config.toml
n_layer = 17
d_expert = 224
routed_scale = 1.0
head_dim = 64
norm_eps = 1e-05
positions = "rope"
attn_scale = 0.125
tie_embeddings = false
init_std_up = 0.0361
lr = 0.00713
beta1 = 0.95
lr_head = 0.00791
warmup_steps = 200
batch_tokens = 65536
steps = 5175
Below are experts of layer 6 (counted from 0) of a mixture-of-experts language model. Rows are named router (the router's row for the expert) and show model dimensions 0-191. Each number is 500 + 50 x the weight over its row's rms, rounded and kept within 0 to 999. Numbers have three digits each.
After each expert's rows: a language model's description of what the expert responds to. This comes from a sample of Wikipedia text that the model never trained on.

# expert 16
router:568521559521511484554488501555436616528539470384574555507603483441491556416531511508541470582475554538487526465499487522427545538512433607435462579385499494469529559495470561496476493431410516463383532441476471577411504454606478476404501565447408557543557465427564513508513462469520505412520548478448462473413553572569454513473444569547612495516407538473590472516576513530461491455433493453566475501428483510461498485536536455490543492522419472478444503538483470400523493536525488535504532513513418523557518493547465547520523535504537525517440562472602482443502468489525622463
Description: Lowercase word pieces after an initial consonant in common or technical words, such as p-ard-oned, qu-or-um, p-end-ulous, p.m.

# expert 11
router:504418491572501519468571510573515479506473495439458573500607426473551580459541534585511384536486522506482506490505449512495630615581417504419460515482399620457576482423496563594536478373545421433477486411485457460425531455479490550510433503418468497509578493539556455481503444511565495540511585387513438518491531570461456467477517515590559460501493444610529458469566447520509500512541523423505472500455375453455484442464515526540536441532463535478532545553397487478499477576430472462447416482490473489513527510603421505495510503523546476494472514517488512478529525455507542475
Description: Prepositions, comparatives and conjunctions mid-sentence, especially before quantities, such as more than, around 1885, at least, over, along, and.

# expert 18
router:466497549490550444493490535491467501552436515447517570448534549442545483464515479521482505492462430508471571494483541473461482537522464648411463535528409474462487431528530462446512472510413450509428495460427522512445496469447623482493545658434508501535574466427465505633481388473501484504542575517447474562431396522504450486469515564529559463508443488491529495537550495550527499499484465391579484550528510480514500436494527498573553500563422462481469454501525408509519536471462504509447563470519468412576531472607412581493611396569570585493566513481546458456466483456518623492
Description: Pipe separators, spaces and headers in sports and results tables, plus ordinal and compound endings like 1st, shortstop, backstroke.

# expert 1
router:548457421547542501511477530523462564500508503479547518462454541459552495467495537549531442517388476533521505482591508542451460552633484523451479537445536478475549432422537579482538465440443542542487447569428548557436504510503473392477443493443374550579551407453512476528443489522525428496546535510479484505491395531479461509476434550620556415580423561495554364501564525468499569446468491550550449486546486519491469376541611532538413494520449470487476464470504443512505452556521452536461498519495512401602526398465452456465571450479491516487507545475587486405485547464539496563
Description: Short vowel or syllable pieces inside words and unit abbreviations, such as circ-u-its, Chev-ro-let, tra-jectories, mi, kg, metres.

# expert 13
router:599499410473599552461527468584553459474473515480511575516495545451544573437482451509504528588505554537474440559526449470513563586542491606515463549430425477550622467449498434529481560446422485504370562483404512513448474472555559497410504502397484506467438470511469482481426496396494508467414565429493469498479474483451458472460455508547500472563476471503558377461487475480519549503553517400555405506496484452478472445481561497531431457538423575491460482530403474462477509575451454473496423572482542564505543446525501527436540489558574484434482542489624475485488561507469563575
Description: Third digit of 19th- and 20th-century years, such as 18-9-6 and 19-7-8, plus years, months, century.

# expert 10
router:515525425523476514583498458523468436544509443457475605454506457494587497500481486559512522533533522550499492454475496547458616513613476462424471605541506505502447404506469647497538463512511519525350419485523427582491564458470485471554418628477533498564479448515511463473489504443562481392463564426509482425547507459419562440452440520542478466489471551462509477539518492475589508503441527463465399512447409494459463400548492517579468439474467477537445465585435434561446551497451495536413466477453507511585446493565499524466501460588552467404461472505480482523442541487481531424
Description: Commas, especially after introductory dates or phrases, plus linking words like by, with, and, when, starring.

# expert 14
router:472520456504562484605505462517557522451529485418499582519583507489448557524444495566490483505500481488448574466473541428542582565532486638485472501491390496500537417529530531485465517458472469490433540416415533549513516458508527436456441491524523545473525448386550584567343475379577532507403538518474395500516485508501425518390462511486612527576470529510532509582574513452552460500572426429497461523462443463471479418512506542530558460503414504543418550520501441457473514503395452459503469540513438530509455496520479553485532494495494598541432534567596468488506481478506583539
Description: Middle syllables of proper names, often foreign surnames in rosters and lists, such as Kry-s-iak, K-es-wick, G-ed-iminas, Whit, Gill.

# expert 17
router:514445478479607562412587544516534535518499454474478540441506509458492493465542485527497507504502516586425447537451488521437495526538499535512496559440454418508478430445514526506534550450472526573473505512504487459399441545535555497441508606422469452522560476406477493468453484425550424410497515504395462456448470464516514470408498517494554399642479577463538457505485510397470516486558534374479379544435460454480612492503540494616536492502348471575481514510477448468455509547432457510470484609535521483590537511511440537415512447553427471516482579509450476464466512462492492434
Description: Given names like William, Thomas, David, and name or word endings like -son, -ton, -ley, -ain in chaplain, chieftain.

# expert 2
router:529447450469585520426499562504508578580581360493522448497460462485559506574460533589450448491433480513519580525493455472391528532607533569507474495490420543561447452526523617482473465500518444468505537450422441461505466414449481436474459525470518504514546507524474535544389454462475429458463500519478489526458446558474467466524445562545586474610496583508595408544519531491596477442491490431536497441548457508369564453553463534528511511531481623539457517585425435525479490518493534492485473553422426472482544507508511501431508468578512509562505516422630519470437550482498532485
Description: Possessive 's and his, her, its, their, plus pieces of South Asian or Islamic names like Mugh-al, Sinh-al-ese, Alappuz-ha.

# expert 21
router:495529544523553470451476513481489486460463482516504571435591554432549572467527599523523499550454486607518560492484496404499528515486464511444462544409412447540491529478610549520513484495439542492432516459529507502402527454540546483402524581487463533560523441440529558462467477473604531432517563471488420456412443630406477403412568541519560484553400508558564471503574527409565506478534424499534449557443422460473450488475548546589489456505442469495476499576484537377498500568514479512487430499447453492519467469561526490501523483499531419482455513496512415425564465375539537498
Description: Subject pronouns he, she, they, It opening sentences, sentence-final periods, digits after decimal points, and "net" in .net domains.

# expert 0
router:565447556518524544468520537536522524551470425501547510454440537445571579482592555574500431547491500524398474438490496443421554598509531641490434531535307569511593546538502550538497492477471447487421509512434511477481538458489591477451469496466506555579478440503528434460450466440553435576511575505534515429493475503480466471470497544597571507532501487504533404514532524542493531436485473450453505477520498392427522416473493637507504440493506526511520506501428436512471441620449462370474460497518493455481543457521472468531511445510477531417466534489630496476488532439536479496
Description: Opening pieces of longer words and names, often after the, in, of, or a capital, such as inc, conf, Ar-ist, Sc-aphiopus.

# expert 19
router:527506499484509513463532480524452453494440486468502543534513528488509489438578497572428412540410477559515623530454453468514512574536503627455477514467316548507459503432564540491580555449471472562497556508412530511461495486569470536529493577454505463460464460503504489580404392500542500444457520514414556453508534527512361495397494511503595529586501462478513432542430457521508506525502508393499424466498449466483445359559518535516447482535448529468425453517463470523464586572498520458493469469402541401445543455605490509489540483490483524401511544472526449475504509469460584510
Description: Digits of 2000s years, such as 2-0-14, plus sports scores, ages and attendance figures in football and cup articles.

# expert 7
router:508445450503529480471473544558448555576492425509566493503565525446569548490590503506472535454463468487502526507551538513535532486624484597453490543395427561462497394466518542519480429482508443516418551477463493490437501521532505471472434552457490432542561509484517432503461528441496445438500547513534478502422445474436513459437524587599580508513520447556574389535495509498443537516423565416516503507504483485506472370494551574509456537445460450497566476481515326495439526479473327469427516482513500402529502449551418480491590465612454492566518485510538497454494445419476487488
Description: Mid-word consonant fragments in names and rare words, such as All-ig-ator, Ranc-ag-ua, cat-het-ers, -er, -per.